Weights of a small mixture-of-experts language model, trained from scratch on English Wikipedia.
Size: width 640, vocabulary 15698, 147M parameters.
Experts: 40 experts in each of 7 layers, 144 SwiGLU neurons an expert.
Training: a variant of Adam for the experts, 947M tokens, 7223 steps.
Below are experts of layer 10 (counted from 0) of a mixture-of-experts language model. Rows are named router (the router's row for the expert), gate (a neuron's input weights, with its number), up (a neuron's input weights, with its number), down (a neuron's output weights, with its number) and show model dimensions 320-479. Each number is 128 + 32 x the weight over its row's rms, rounded and kept within 0 to 255. Numbers have three digits each.
After each expert's rows: a language model's description of what the expert responds to. This comes from a sample of Wikipedia text that the model never trained on.

# expert 25
router:134100144106096090113114148104076120126114124102095129093152114041147169160094063141152151117161141141072112112101164128169156110134153127125167094087105093100135126085107144110086111133104137113111136143123081112160158075130131126218112107154091163144130145159136068094166133121094055167113120154109076132128158125151133091149158140121128194136127117075181140100150092095124146065099173066131067131147078090078087094136133144103158139108104119087181120170087159144103166085088072
gate0:049134114053126111145124136133169100148129113109092146104137107106146181161142081172082127187099139106193147137134084192156159105082045138186155111167144079116145070111044130129104148141064147103089139113068087149094162100167066109129122206159112186161180105133095162114126127119174151128099113137107124180137137089108115213155148144149134159138079103095076112162183073128111146113132163094102090131197126109122114079151124138149101101148152148142159094163110123140153156128158118
up0:119203133123215127134153101100123170103158112100120164111095155130145109108134161133143144156136127133156137109150177075127069193094127149112172144138093161165120158114167170126135164151134136115098136123128092189117152118117130137153187100128123147168092129120162150154169134165116144125159155107149138098127147137112148175133110190065058097120092064123117121064127121088122103078078134100118110117130149111094091177149179129076150093197153162132086154096074128106155115128083124
down0:050142145167097130135116141120098123131082093104187134142144148141113165122175185061123110097111136131133162142110125084121147123116153135133135124195124110111124063166187096119072170161147103135113084158137213174126119117147161117094170120182151108086115136085058104173058108164120118164104108126146089136129109119140143093124132142141126095143145110096124164198176148156063092131060131134129129128187154102137163169116083123156156148130091147144107075142186178166075110113107183
It responds to: European surname pieces. Capital initials and inner pieces of surnames, often Germanic or Dutch, such as Sch, van, McG, Schwarzen-b-eck, Duiven-b-ode.

# expert 23
router:147103094098141135101116100168170149157178147132122059203154112159090116141168114172127167170129181102151161143151085150089086093103106148092080156109114165092181095155152109133186136084182099112140132143094176093085153217112117136092129186136152150103141170121103165122083091129113103121143136119091137165210130155122129075127102128088099103092142147104071089126108235136176117178152104146182187154127178180191109146120174129135104170161089097101121081064116132138160074092083119
gate0:159107137171125202128164147164104123174153112089193146127096149136113168083149098089064082151073164129142141142119057178096164045151064139120059129160189168063118158150150192142172115121104062141132154153135153130074080154123081144134130173139141092133161200155168176105070097142123120097123121125106065162170151117118144118199156097134164174076088183131078137163124163121086081143160132180177132134157131208159110098105092082190142153164172124123156072110116169120168132133172111
up0:112148093188083155180177135174197157137114129143175104104161176165111175150059167121128129174147150157106157080149157126110173159168091117108086138129104143065144161174087120168140103128124117157064144155101083094104136165161166142114125123147108091227165189148127105112163111154147110080136094068095133113149091101160145126153125091139138115155161189186091140130109139092061138128159127153146165115126114190084042120139116158153146136086109120120121118174130019129143123168121105
down0:110142070136100182065046094116105174148155109118117103114077125124141133122185114140133115156131087128133108107135145196154167158132120099093150159131115092156070063097190109091165141142115120105115145146163128144181102091043162063144163160073101083096116078146115141110136157123142102141139148175146119144159148150073186128148100133102139139105096122160122138144143069115154079110135169115127091109123090095195129086160131144127154162121130157094170072129147151111078151173176134
It responds to: Sports results vocabulary. League, Cup, season and ordinal placings in sports and election stats and table headers, such as third place, Best finish, Votes.

# expert 19
router:112162159114088173123113099130122108174113075063154147169131124134115136160182139148175137146064133114017158138081105110155072170077102071139120135126142098092158099134152158115096097089083118145092094147144034103133100153089123122174183116049228134090143099121090114188137172122214133133141105167146089171123155107136147091124104117148196083108099085101129134110107103090107139124069167123129126137134064124146124060124084159104086051178121152103152131188179125161073116158179161
gate0:122155141056142126127152125099104104134120100074125072105135161134154125147171119132160131162091193091106134139103061126090153127074101141118151142147162157141125106154155150052113131177117115122139109167099132113101070154157083141125117093118142128058181123115192130155140140087161137112121169162115097147174121048062144120154165174155153120131116132092118137109172117132173130116109103043136145174181114086072125116126126124125110084195141129101123054151065112121112157126135139
up0:100160122147130129156072126183159186123110137114076061142137153156121129073125068109166091195150132131121123158104095147046114107093071108125128167126103158127155144131099105148109163190133142112112121117144137094223077120134131141117137069181108123087077122182139081132114209170110137152103162118165137171083153061122119048085093164070153089154123099116139133082108120140068157114180174125105111125101097114107106143052132166139139186147155116125111156143108120135163130124130159
down0:081145173135115070145124161040144141108136133193092182129158144092109121060070186177060098179189098194152127148170097149146144151165123085118139000105088137106079141115129091178155230111133108126141163087109156114110118124112138113122080185144136124150145102175136104133132163126120200158142168071127119113129133115108121174154169094135138165121208151144184121148151112144188112114156148146099167082140146132141105135149147098144109158118172139189141206131169126146127127137138157
It responds to: Place-name endings. Place names and their final pieces, such as -ington, -ville, -field, -shire, New York, Texas, London, often followed by 's or a comma.

# expert 18
router:130154133105147167174114119104058144129121071092197092205157077140168125151171064112152119084144098229159125111130189131123163098199113101158142112152154181184138159103150115129144187126138114118114110110144080086133077120120125089129095184181117129122104188131170107132150132131133156121078159135149066184118141120138142117135178099112108115098122139073162124113147165197140086081203135059175117079103166107148147147169068070132106053169139132157157130108103134120107139095078115
gate1:149145132145167157131187116151124140180088108053125095160166118176173097132188138129117072127115090174144119145106134128120118171126158129134137098125190134129108123103122157139084179110138116114142141115147118102134156235116123123135109138181086197111115135126139135136134175048165095071084125156150109096125107051118131094189125097115148172192134117107151127119142158160054095109180196100181131205192103072135103164148134166088114106173157110076087089069097203115145120126183139
up1:134143152125107133123092204124149052094136149121107120142078158107110179085140129105152090176160183117143140137150169102129108074089072140179148134126161117118154149126098115089147147080111092119098100124098109094089118127085136146150123146117141137192126152194138083108095093126103128166167150146120077191126179189158175145140068137074155140103071107125134142126122111079166155144096116152084190060170112163134119115165093123216163113089139120153097119121175126193187167132120164
down1:112089105183093108160092107105102138094053130102161145151107074065133128140113098067112101094173128147100103131114157098148090178170079081118129068097171176214130159079106174135128185116139182112104122155110154137105146190201117089124154171155106144089080107142140149066093173157115163205099138126125187093135153114047130087131137116184159088119117061109155080138095145147130071096122141111095047129111069108098126131117126070155076127139093193094133110124127113099142113117164117
It responds to: Units and infobox data. Unit letters, digits and symbols in infobox facts, coordinates and measurements, such as m in g·mol, km², UTC+1, density lines.

# expert 21
router:187139153194151144114163186138165127109176128128152185140094146067081135140049158128104112143181100235123056119185100092083102145130135135165148140128178125147134154078118114145171106071151137186123118144133120075127154155174126129127169151118085149091098075151139128098179128089123022098154142123114140085186106094142050142154099171124145161134165148149183138145171140158147135093103159169054166124093147076128061135144106137129141112085098118131097141134111120106158123117173157
gate0:109193143142115156203172142135125153093116109100074119132083143073099142175118128137136157128159098110124106114173059160152103172093081158194129150169116079169146143120136041097121152041105159192122138060094140158109141175111091073095128137159067193072094134148147151049132129118113154126140134117096138164102069169051110107124070119091168151165087158173157108087185110170076126173098149111109142169108103118086155149131147122117080141100127126139131114097088137094161192142143123
up0:087128134077102151095082092088122121149068067142159095140133041140084151149160158081121148109148193149119152146106120064143113139137079140082147128123126113108105181156100140124107120147155123108064083122134084112212101116114162175182078172121146100142097097188095122180133135150197183171163175189106107091128129114132086110150151137132093112141129124144112174108163168121141118055089139109125071138159153080137127075095092092109060078111137130058141124141158068115155119156114150
down0:126147120211144130161181159137152149025128092088131170136083108123102134135099137117109148120157122186115113083129105107132140126103156141138095097130113112083077128099131120166226073174159104123147153174131107144111096195183151128109158089111177149050065087089170101130136136103085166122125113108074126139154116090088142073185135174153146073126118103147212114099132092118105145105183153151068119107116149101097113188147160140095139182080158110165104141166122170160103173149115140
It responds to: Mid-word verb pieces. Word-start and inner fragments of ordinary English words, mostly verbs and Latinate stems, such as sh, ext, con-qu-ered, bomb-ed.

# expert 26
router:114087175123116143121146088118100152146119147138018150117123098085167152132123100131139115082163094097150059124109081202138209141108166120183171136151117142130099051062072129096075155135119155094166136112118095145148215095127141100139164066151078098136150061099161121141197123111140084112086141130154114082138137130126092133145086095087101146119175158133221091132153082169141148102120200144109071146157089078085180161154101190123141084137118107128146110153122158115061169089168124
gate0:134137161120204161117123083123136131158171144125179096128130169117093091147100109121110175187102141088155173151063192143046148132108119087150100149154153127147138137126112120133142141142184142204172126163106164153083106150080120142114160153214140138102084121158146118121114143095143103164115209116125154135178116125119107138105181140093116087085160088137110108189129102168153169182151148081080118196029094137169128100170121147128127110089176119164151129138095081083189142170161139
up0:128125179137146169116152099075105114142144133133097131124148175087141139197122066144129145135155123050180089177084116151107183134103129119175169188187135154159138094108093125060078182108124123128177141147142110153096184147091097104124160125189105150141134089135179132139170132108154086126087224118155103079134128128150103145146124110109091122121208149094180088150147073183138161139113165089054114195130077076109174114200115163133121074123143090095151109109095128092115173135166130
down0:142110154132112182084113104076080185150125160163119098108088184131135151159122091130161104106163134120111121128086123110153120111118157117115174144207091120193109133132128201157103139074100128134130137160102185111089113125114136121143114074099149191160102056139099053111163129183136150142113080063133174192137154103124106081131133122130079170141133141152173183097099187133142055105114100129124097101130142183156111140083139133110229073133183115078163108076134091165104206030123111
It responds to: Romance-language word pieces. Pieces of Spanish, Italian, French, Romanian names and words, including particles like de, del, van and letters ñ, ș, ă.

# expert 17
router:156137130166110107068118162190054167129158144143134126169135185146149159153091108162131115142074136087122147137103145074081105183184099113105122136165186108140141182181125152141203123182176138170146169150120174190110098107189111172081127128107102108114144145129187145096133085090104116118104120133091121083168131130101174178172125104100045098076101121184123181166148085158129129180100124152127122082157148141101053120116102115173163134050144182124134127146135163126170116126113130
gate0:119175144123161149137115081158088124128085076181150171095115192086147169130083166098114134164095101150178194093076158081180146160142158179098174123144182101103133083150068148124127200127140140109161114075173171188131083142129056116096117125135110127168147170138150137087100117084149149074094160169099094085144130162157108171141151204121093099122104122143116157169151111166166099068168091180119132114144142149155164108099154114138203169111155129121199096091107133128131110084140069
up0:146135148160111070117117119107139043179128126070140108130137093216103117120122065205139150192177172114085114197161103133100121111109090094109177076134122132085162106117111168151168086158121169140140159135106142084117123107188150127141147080116161141133239099094121128145126150142132132181166082090098166162150109090096125055197123120065136171157140130100113153100146099085101137194137125105109107135153104101122082067111156164179110097145139121107132123184147160133142058177185152
down0:163115086085107141141168154121163195101119074107118158180089120163092124170109100137143166092138143129142108139163129107121141136131023130125111132124184136166105105146128147131177078111141156138124156110116156111076117138102136118081119140175148116072166143104108141115151089071179120173121113154107169153164095128090160162164132125160132152161090134146099080175141167130097137142111150130149150097150097114145123130166176137160150157138151140151133067158118120133150140131136117
It responds to: Conjunctions and comparatives. Connectives and comparison words inside clauses, such as as, or, than, if, because, until, plus colons and opening quotes.

# expert 15
router:138115167126178133188162142121148148136150105186128125087071187110121168126070126084142140163128098147108120061135146116105138128170090159159138186131080121164136144152119115144149172069079132123139136069138152145183107116136130154102136155151111130123120136139150139032134154080096034114160124155116100120079099167173152144140063146088143141135095099103165127133102113146077110173085119175078142072054139091174105104122088094111153168087144146122113146095110097121120126128101121
gate0:108138138165095111128165173112111152093119128108128098091113148105141161107070136080105188123110104112086090175045112122058123180102111137092112119142134127133096130163077119142158121151109138143112105134085127142111104075106161125151123121097116130204129077119157143092160136095159155098138149136082186129102088136096171093165168142101095214153094162117131121142135102054133110124168111087148078112106189153177087127140110112070133111131131138167153089113102143143150161121147122
up0:167169098166146195111131056121085139111151097103149174155106132138111100051119214109161112157159144153139106158077163119094138085103136115125124084150107061132120139112072128103146121118060128115168167146142069157168146135175138126139112136175089122213087119087123098106152132160098172081137093172106060117148102136112121157095081155130123155137146084056184145098131090170142132083130132104170151079115064140080087145124133076118127101149195141138108102096126152191110123083143117
down0:139117073185205173170158180168118150121165131137127114227136146150161207127153195153170166148101140124100137086112099155147110123089113113120107136105138199126114160113165097114139101121125120133102110137131059108136134187147158117102175138100175070155179117112123142076070075147138117124139115167116160084144184029142104083158148096170105098108059159120184139134186162141083107158151131141130125133190105139106153121175140190159107164096120139102103129154183132122189144122147124
It responds to: Prefixes and word starts. Word-initial pieces and prefixes that open longer words, such as dis, pro, co-, non, inter, and hyphens in compounds like strong-headed.

# expert 4
router:127142131109098147145130088080135086124076104059112120066127101161149141147157113107112122171103139180094123104124150103152117134142150103147172078117169139154176152180099145220095125124156134082111140095156163105143132148124093127122115102195146181076131144172111104148139197100149132099118144211166074124215125097111183109137103114125216184118150115140084091153122113148060126131177147106159084110120151070124113132137186120068151119145126165091135124153101073142126158089148131
gate0:134117144091123141077214175141081120159118169156144129105152179080155071078132123163091114141141132136163053141091083111122188107087140174108127121147170146154080059138046131112086140183135133153155140128161118093083226137135130121054094113185095105190145140134150095200123084148092058172148124089141127152126077105151103117097128089098132133134166218119142096149157100171120174144182165064118181130161135131149200118146161138140178148127161142110140107083122076127059148130121137
up0:129169165098086121104169126064068135166092112121107143085163148082139078127144099093110108143140120129166135135065107096109153078108140115118135123137122159174119152153129129099073174130181114115149158068125110068095156174163130114130141119156110172146109136130194111165151101153141082124077136100160128160105122114119069098116149128117198160137146154144117146153152072162104122086165164055162141153162105090124150121213112112159116084125130138128171078142098082164013193131189100
down0:111149105110095115113127122127167135137153119114124120157162128080168164161119112106105115092117122116107202140138117101149127108106117145119105125066139128109125118157140129108192184108119134074185177137082115118168121114131162136116089149162101160110123116158086173118101092144110103106163109141094159152115146202138142139146133145127068075143096128129141095070149167186110090158059144147052135112151165119131107108123118073145144126101107085131125167119138167123110128145114128
It responds to: Place-name word starts. Starts of place and proper names, especially St/St., compass words (north, West) and ordinal suffixes like 1st, 2nd; also word-piece openings such as Codnor.

# expert 22
router:160114119117133116152122096151151158100104095137146131168126090152116130054094102115130103137148088118054176172118128109152108130106142175082154124100145162146182153142123090134118094121162105125153104095090196154185084100141126127070134152125157122177121183111132114099084123103163213112121114155132137096115150057151092117079134124147165122163160111095092125189128155128112114130161116093149157164143141137125111111115122127132144177128138159132114072084105125116145125132073152
gate10:035189078137128085087150117187143108139119148119082154130105122101123186123141153108168100128133170153091129085166060093158146134059139152128136173097147113114115134145159065097079138120079133173133081110130135148131113140145127123132087062100114113099164091121185120081185129153119128120132123142110151158084153146145142081134111171135102148105149159087130125076218145125130122129122183093125112151100088033125141071091172121088145165159150183106120147104104109147134142129093140
up10:156097140085108119101116072180092071163149134129190129157149131147108125138085138173135119168045141095163128174090175147109096119108144127159110096147091166096152099081127188134148149184168112114133158195142172070119125160126096149119142092086174132115189163126113155147110103127087115105119061124102155117177158128118157123073177152167102132061122109128121112154108161059148133189108104188143179136152166166156108169126109127134080144097142055150147135085121168158140114125188120
down10:157104102181174141139090130123064163159152118169153109146105128143104160120133119107058173087041156173148121143104149122168119157188162139082038091088150142136173106100144109137132142150163137137163162144124180149075143122157099151162106132130180126138114133185126115070125115096122149188065073127099135089170129090131102120092171158132119089135161132153122146118078176165117155113166114118116132144217131128181169131157107160144132140066116154158161092150131134107137084077105166
It responds to: Numbers and quantities. Counted amounts and number words after approximators or in tables, such as some 20, about 170, two, several, many.

# expert 30
router:129070114112132095098100169209129113144155203177171074195136131150113126144131128101142117118126179163112169136122155085142072142090142123126133134112064112129141177167126120101155124158087115176063125099148181126150121132174160154107138126073121133124149134118110090193070095146107164168140065113138164132072121102144117094056092138105135079103146121126106172109145193100157169186094135145134121143148113145130080142147083180150091185071114129162100110157130163045168085117164151
gate0:135103171139147172085114179157102112093132146173151092141092103076174107140160088038072161161128191150142084131154134124106081144134113129129114129149205139100122159141115069085170152122133148168137089091168113068114129202140176185078171152116110128127142087109078135137057106123155119055101149112104128120128109122088115136161116136089128119138140181137129167115117206111179129135154095134148099179155181118101147084160197107167111134119119149106071118083145128123102133109181161
up0:113116109152114122176152114130174138155092134103101112127097132190046068114136145167152138098138106083128123142165109124156126123132140146196128163102116101129136128130147143120103115112104163121092087078128111114125145147128139190117136174096126165139136129144134117115119139117205160129144129172156188119100121117167141094112106147076090146179115096104079116105086134097110117128052160104097119105100066165119136153142074106119131125170092100163152109190141088147189101101133148
down0:167135078074166111137107123092127169121141110129112209080125176141124093102151191180185135122163107139134118100063126150129143189120123155151120163151127135145138166124110123115131089151165075092120082108121120103182136105180121095097147144144083097162141103089167136071153154145112111136120157070077169065123132075175110076087176181121064255141123139109146081138144092153114128100108099105180166148179119127059143139173122104102210109106107102133095091109158102115025100091000070
It responds to: Prepositions with the. Preposition-plus-article chunks and possessives linking a verb to its object in narrative prose, such as to the, by the, of the, 's.

# expert 7
router:178138108158136127072097113125149131096106117114155142168163126144141139091141103154156067115139077155078116101157141118104237105095106121139165101106121135150111078112178098111129118127140139140163111148151136143219122125173159120063082164181129106183105164102116053135054155201173199133123130093159075168130124111136022118120172074135124154134144088147093141082119135178101137114118155104076106112128104139078143194157141079128128061181143095107154137109158152133088201186085133
gate0:162126154101152133138147145156152185137200135093115110175188104148126175175093092139137154157110147122058205087123154120131103123119088111112122168119139118162152069093138126085170132096084107118163121131138176160114101130126128165141185102113124129138092108172145075123099112133123151114130122106157145122144129084198126093153120102125148143079086120122122077136147155105140163129147093103164148149138041106187148113169162180141086096079177063141157102138108142098123111155139115
up0:214141152138135141094153170103129171146138109082111172194155130112133180152161046177121102118092145146075126095138122070090160116130040167079113153148123147162156082129152153079153137138107111139155112133104155167162093161143137128121111145127112185113089149191121125068088137166143157105146173059112132160160133085188123110115144151164074136085096157116123053102171175162119134117153087092208155144143058090146160160199169170141113062166170071072162067057099147091109150129103083
down0:169125184162128140113127131108138122138102122145101071100121118108101040161141117100150130143164093164171071218146125123088092099109174099125162177091098138101165112156160097146084113118116153086096151108129135109149071098105122092160170087138093111148086084146110109143141118109124188101132137105127133124123142142144146124099171134091138146132049165131052137104098138114093107093125119107121087117133069139144115093132156168138173089112103137116110135107106140160217102103095141
It responds to: Digits in numbers. Single digits opening years, dates, coordinate decimals and large numbers in lists and tables, such as 2 in 2011, 19.2247.

# expert 16
router:128118115139142172143156113073080120146141076113123171068143179045097151125117164134077109138181078153189129167159154119154106111212149102109133136094159090224121116116041120145123159133153106129144167123155172149139137098137132139144112122106089159152104133094199155104134114120143032097117174086143157080178110108127075183176119120125121105209164131168205130125090115166166150101156138166083100159083121116152099169140154115095151155111114139128134147130120086058155097118175175
gate0:166153078143136146120117120120111097090109157070175178130082123120132080216116122152128110156109104151128138121132152151131191163145151153100134102216092138115153095118123080096129133143147197152139121092184132106128161128160090115118116115171137115116119148127152090118138166127158145128123157128181126104138142120081135123081080174102201099126130156099065150111211079183067139091182119126153161133115141064126082117135152146094153161093150173132161097131076139132138166127150112
up0:104091158120085093140113144156133157129151141192122056165201071167136154091158109114170135120101161095102163078096129121096095158054104093133135123101117137085140152148194151144133040116117096094122093178100075176115091122095143131139126138112166109118105117120075129157072132144110152151157087118084133166135187117136136081107198126136072172105104090111155134146097144067118121154099137121152120129162095211106177104107105105175100120166125095139137141121163126130076100150092112
down0:136149094153122105160159158119085128151136183093150061108149073102121162118086131141105087148125129084160114129084115123142137162045108143085132101120113185113145129152094116174162138135122103131142146101106140163144142087112117062130174127126114121138143088195085100132155152108165147130100188089061157138098141112160112162105098071103112191152130155074114164157113140163182089131181183125100137129117107134124106149074105154058219085153142128156121135139160129100123138086093104
It responds to: Technical word openings. First fragments of longer content words in scientific or descriptive prose, such as r(hizome), con, sp, dist, t(uberculosis), tax(on).

# expert 3
router:121074096126107090093142127147118167093133150124188121131115181152104147119163129144094145053124134111138161174159103113169107103116138097117104138097134078119131175097106091050155086165113172217065140091136153127107146134188159197141092159125112151173154106114134107123122053176081182170124046126127142078048103126114066168093169132165150054126110149167064152092128097073170124207081095108169069098180104140100080162129112174118131158102075139172126142141179153072156103159152169
gate0:112168176188140104094121120158123139103113093144140098099172134117099231116085116083114083114101135091152123157160085166116135083069092088123183109095126146117097105130183090130133116107149174118132126089105165129120057137123169091133097130112110134132135117167120177160103151134119114146102155108197140188207139119158119067130115146123176138173138138079116125106157145116111059124180123111102108164150099152201159154166100118089133146198104121127127149160083154110140123153100137
up0:061096139173178104086140106142106112113072145098167117087135170160124192096093118087086131119079119111153105177162101076118125106112071113110159137099146148121083123141124104095181110150152191154127160080103131123107140141182113147117098112083086155181170076142158143145136099156098142104110119132180167112143124111117103144125114183161130081133129155113096148117164121082129058171126106109133120191162101161123109153188091142115158185177104108098122115130100150122167102143175129
down0:122074150123161054102098125150154128147119134134146100117149108142140156117144024113154110134144084144169116061144073128145069153114076113090130105104153124176138133072186109087103169120105082143092113160121110138098176115124106099130081096134119043155146122148166152107140130210066157143128152123058152097133151096196158092133113139117151119107120128095107104103156133186141094139110177121116126173092149160159108096172115090127163163170106134141196124126131099156166100079125106
It responds to: Verbs and their prepositions. Verb endings and the prepositions after them in narrative prose, such as discuss-ed, founded, wrote, took, of, in, for.

# expert 9
router:126115138142149134095097154127120118084148143137195097088138120121162103054087163172098137170092128121138106167140119135125109151138133096030102112133149165075119090120180124128175135135112164148160155182109131096096115120200116127168136092152105094133160106138130111154158125152151175075132060103149145076143103126104133123128153142193139079082082158157147192174121150115127061124125113119166153184095139154141104073106113123156115143161152158139144133132142219127144101130146107
gate0:123131096141151126134149136150101077140175146100119103120160146117118157134127176128131170099108166105085127163134101071086121144175144098141135064148181130158121133115150142129136121146124136168118131126141142098055176157148088165129104181089142111150148131040200085125179096068137104105173126128169167127121089019162123130137171061154133115130136100112173143143168137137084134114094102081101107126164155079053075119158102132126139110127097120135134138095160105112082165137187155
up0:130147089158137080154137102125126168101118119079131154107145175190154128114083134157128095133128103128076195093133082109169104155136102145147158131172124119185151128183124153152176136169087172131123115134124163149150091124124154167139109121144134113099127113192144126109149141072157137108122173094123117155083156117134115130119103099087118135090121129124039101134140122128167198145122148099122104132108179152202078103177161180160112121161146117141129108106085115141122143200107143
down0:162097152079147060113181138120153077186195179135124092109154147111115079086136200123186089115108137153109177119104187131094124118131179148128130135136146136122127143139080138140108095131163132144103122133134136097144078136107094146119151093156169139155101110172142166170132142116124177163172139129139161165103123150130116152101111154122169100201131120132092147123140190078116171218139133106181114116128127070090112137157160208129137168157121089122149102115137108125135201136143147
It responds to: Copula and auxiliaries. Forms of be and auxiliaries after a subject noun, such as was, were, is, has been, to be, would be.

# expert 38
router:096102104152154096174156124123254143122093146168114145060075133156081128148121228117105168131154118104118121145175139116143085080169135131164088128097125108112039144165138097132127120136151163132099111065085171082103132116100181084107151149113159117135102111087076160156103119122152106096130161108141156075159072173164110173178043150132153109130150133148171097102096154135183139145136070195126100126113200148150135141130170145124122104183093119134123146158146134157177095133155125
gate0:162101136172107091148117165146149116148114098153149102088073129108155132105143169170116143187169074129135131133105158157137130107144130151130185102133142130093116112135168161113111136157133108117093127104111138126114127138138216118118156154131129156102121107108126091123161175121105097112116128099178175184164136082125119136093070158128138116102179156100183060113142072172153145095116095129118128155131163131072158114112104086109118114130130082126176135146132108166138113091105113
up0:086125098084144153139096111136089150144121113142133118108120126078126131124106094042200125051146153153132105098193118119134121116108100121143074181120113137150131169137134113107131141091102204090120106145082114118157113163145092114152131133125082149136053166156136122172130156087098159149125135118187143108109096099143136111145125106098157159136103148162105136149082156112097137140088147118102173098149121148187082120134100212154135138110120136088165146096166084107107127118178175
down0:112069149104187137082091156130126148099122104162070154065095156164108119093131136179128080142136086089162114152139159145148128106119131150123134125142204132182082148085087109192128106124169135104130145112118220106113129092148160099138179105141156180093128133123161073036152180153128023171067138070119173097144131146064114114130093212144156177137141090095201142115102128147127107152170126200113087136177180153121122121122156155065153176113155119125139107176095167118115093105119196
It responds to: Common nouns after determiners. Everyday nouns and adjectives right after the, a or 's, often before a plural or suffix, such as book, song, view, design.

# expert 10
router:083161143069102211136070048143115099091130148102071116214142139088172156172212104164172100075142158117098137122087142179153169155099118091170143096141171126132148110099096167065028119091126147112164138145160056137138143115111147152157178170136150121123144156133165100158163150112167189110106109112096083131088144126126104101157114073145150163116123134108142114087116103118149179078126186119148128135104049112072128138131119126105105094144116124102123117118116154135043168129108146
gate0:060150120096134124124103128109089122194128105119137172169153141081170141128156125109109159118071154113161115164070143104098168126143140116200119138160168169089167115075156090115125147129108125089130168135088104133128154063110104130134159087139102146148129082157154115206137172124167159107111170088104045179119076162060161139184137144081116173124197089051137146129148116098162161098182120122128142154172122099078149116191047135156094113185136116113110126131148060079118160091145121
up0:160164142173085063129119155159112113112149165136131135028156170108170138114146135143098196165162090109132108135146141087102157107158131153122105105162123170204131104155180065109146179160110144085166197127130139133162156172131142104150127086112146074103094124157101118128143144149093130175177134132096093184142106154142151077132174122153113152065135160144106120133133132077171147101135147149157163142136097146142161128145129134154137108154102096176157080157149159136150151103172109
down0:148150053122187164136087103161090140141083114089104137131154097121080127143182180143152174101156121135084112131116115149136197174129114110144142090134148147182158153151131116109110152074114142134108174064192099160176136129129108129190111149171121117176085143147062122218158189079206122098133125126164148187101163134088043117194033112125086198190109093122106125110120127052119096103106110057111170108122140126143094151075055146144112100142116163133152148064131088124147162074134105
It responds to: Foreign name endings. Final syllables of non-English personal and place names, often Italian, Slavic or Spanish, such as -ore, -ina, -ić, -he in Gheorghe.

# expert 6
router:099157096117100124211159130111144144081097099080120126123096108159110084111130175107125097073131069102185141169152103128099112091142087116155090143085125131068033142161211148100093114147128150166103124109072093074114116154117113151149098146121107148125136082121087158167106122160161120105122184131130101142076116200130140118158110120187110141112124105147083153072095100125135103126114128090132106072121174182060138150192140120142095097178114082124078189119121141202128139150141148
gate0:148143178141099096128159125114140173083114080134115154096128093176121176083127153112096165098131099066127110179112098132136120151141131064090197108139125128118112154087103133097107109104159163104168146121112095156143101114135139151137139139111088165137191102143147150133173175138091115120126146108101134084115099125150115089139126110092071109088169163105116083126160119139139110170085075149107161166147155174157142117165160168162168135134122053101142118169109141134157162063137107
up0:156106116140096119125159131125115198106170123177121161114138101121159068140121153124113157107119074180087159120139159130160126104130153104121148048111105143153127131065118123134145066108157150106169162106144140115180178110072104167121140138092124136159160171082186126098146117105110081123046059144105140053111137148119126096114126132105141081142138155104161158089123150146126110153112090127177095150049118191202119123162134150085150136145144113105113145149118099084148120107116146
down0:119206125145172148175119139102137147136112131128149182126151132143119163099136147182131106175175119165107076117121104152103132121177117123083103186089113185116152229157092137141103164129162120109096157091164096155094197158180140143146118174090091081122128102133189111144141163112129173122151135118120102089087168125138101097119172152114107135170142121230112097161157080132103127084127096163078120116117095168072119117125143113169096174089148112148154085147145171110105133179138147
It responds to: Arts and media nouns. Nouns naming creative works, venues and honours, such as film, album, Records, Museum, Award, plus pieces of titles, publication names and web domains.

# expert 1
router:115089080123167060088115151191100139066113154175134074150103113124167122145122171082069180133114134148078119143088146142149098143082108161103112136097121129183111147162111156111138101105154093113145132067129202122146173144121095116125141123067099115130183121118093129149118113138104200119135081124209155101096134077161141137078130177120127116119117164094132180161149165103139151105124168147185139176142117176154108110151056125168145158109123165135091063127156183096157068064145112
gate0:039077120071169158159108142082122152108140111135122114060128105139151146097150079140097134014098140141118137166089106132151217062105154144133154109057079146127058133148106168140107132096108115122106178145121173145173136070124106129056118091115121189119177158120175169147165161123107124114105152160082150130088134118127174144115086163152109158212147121170115060158128162115176127150152129167169102120129069192100069143135174139175203152144107097134130108186093164137131130062088121
up0:126129070122121119175137152112137059087146130144087138164172093128110072126101119124139162110105138202172178025109175097163133171144205084132109136187070043123149108146172141107074172092097091133093154116103093141089089124108147063151126135160160087079109152134145109152085070114066100127085092122137113147158141127109105092116120101109167129117109121101155149139122114184120157103109133167148179125147128060163125120074139094094106113114166133094097158122146176064125152086135147
down0:078091102124172192207141130094182100171163096088095185123173145175093172134162162139086078116136110063086074135148087106132142117064127110126143122093130073122082160123164099099139167134143171086200154144120154140109109142121171145164145075148132173161147140140117171112177155097173138168140174135150108125159127124179171140144116125111126255189148160098067119136138114150135125172069110103154131130126117142101131097132095097123167064172128111146120101128079146178122132201109128
It responds to: Articles and determiners. Articles and determiners like a, the, an, its, often fused with a preposition or comma (of a, as a, , the) before nouns.

# expert 13
router:103129161074094108083142151111111115131118150140054185094134066111132128149136082144140177110137134075094114065105153122126175059058144120127100129149084115072106152101111130101091159143108074083141156123184056140137119088072147151125159074126132159172163147149079097136175144136069045158162144151135118175143153156141178105135174136121100133146075157162156114085134093108068149131113107095159142148208086062054183093113123123113152129093145123095165092160108182155103133112125130
gate0:121104139094056132134138162088129137142141114116118127117128140138151095182133100142083142130113096110108104176154112137174138117095083101087111063154139088101170188151115055126077134132112080130127149115085094116130108147124110160157138106073118105147119160118160131092133204160101132082150170141125112195162123062179130109123164154140157146121109097065091147102190134139123154072103119091121105085165115122112109086152098075115100075148123084132157085149127162166105145164151121
up0:062137091143091191172128140076124167129153086065168107127124105131160129118149114109094147089098094155081153087137150178142187150133110141052115091166118159169159126160132112132104144168101101095111144117067114153135125133060069121121117109148139081087104161118143121144102113161087142172153116108197162164114138083119127120142127126125199127123143124158122187120139115177139171132128111096158154078123133101177092105132051143171097156194133162113141095109069133134083174119157168
down0:158105110048159136136104079102178109146154123141132110075168127072143126132178159114109152151127149092139164092121137130085142142125149101128107117153123087184188126150151108151091110124136136143118128080155096126137124098163119126163069108099138127135121040129185148075162154141098137151114170113084169166154123172126164157076150097127163169157130092146096111089139130152171110140112161104108089095176112147128086183135116101113136161157134134091124086147131114153113166191146139
It responds to: Given-name starts. First name pieces and initial letters of person names in player lists, election tables and cast lists, such as Jean, David, Mc.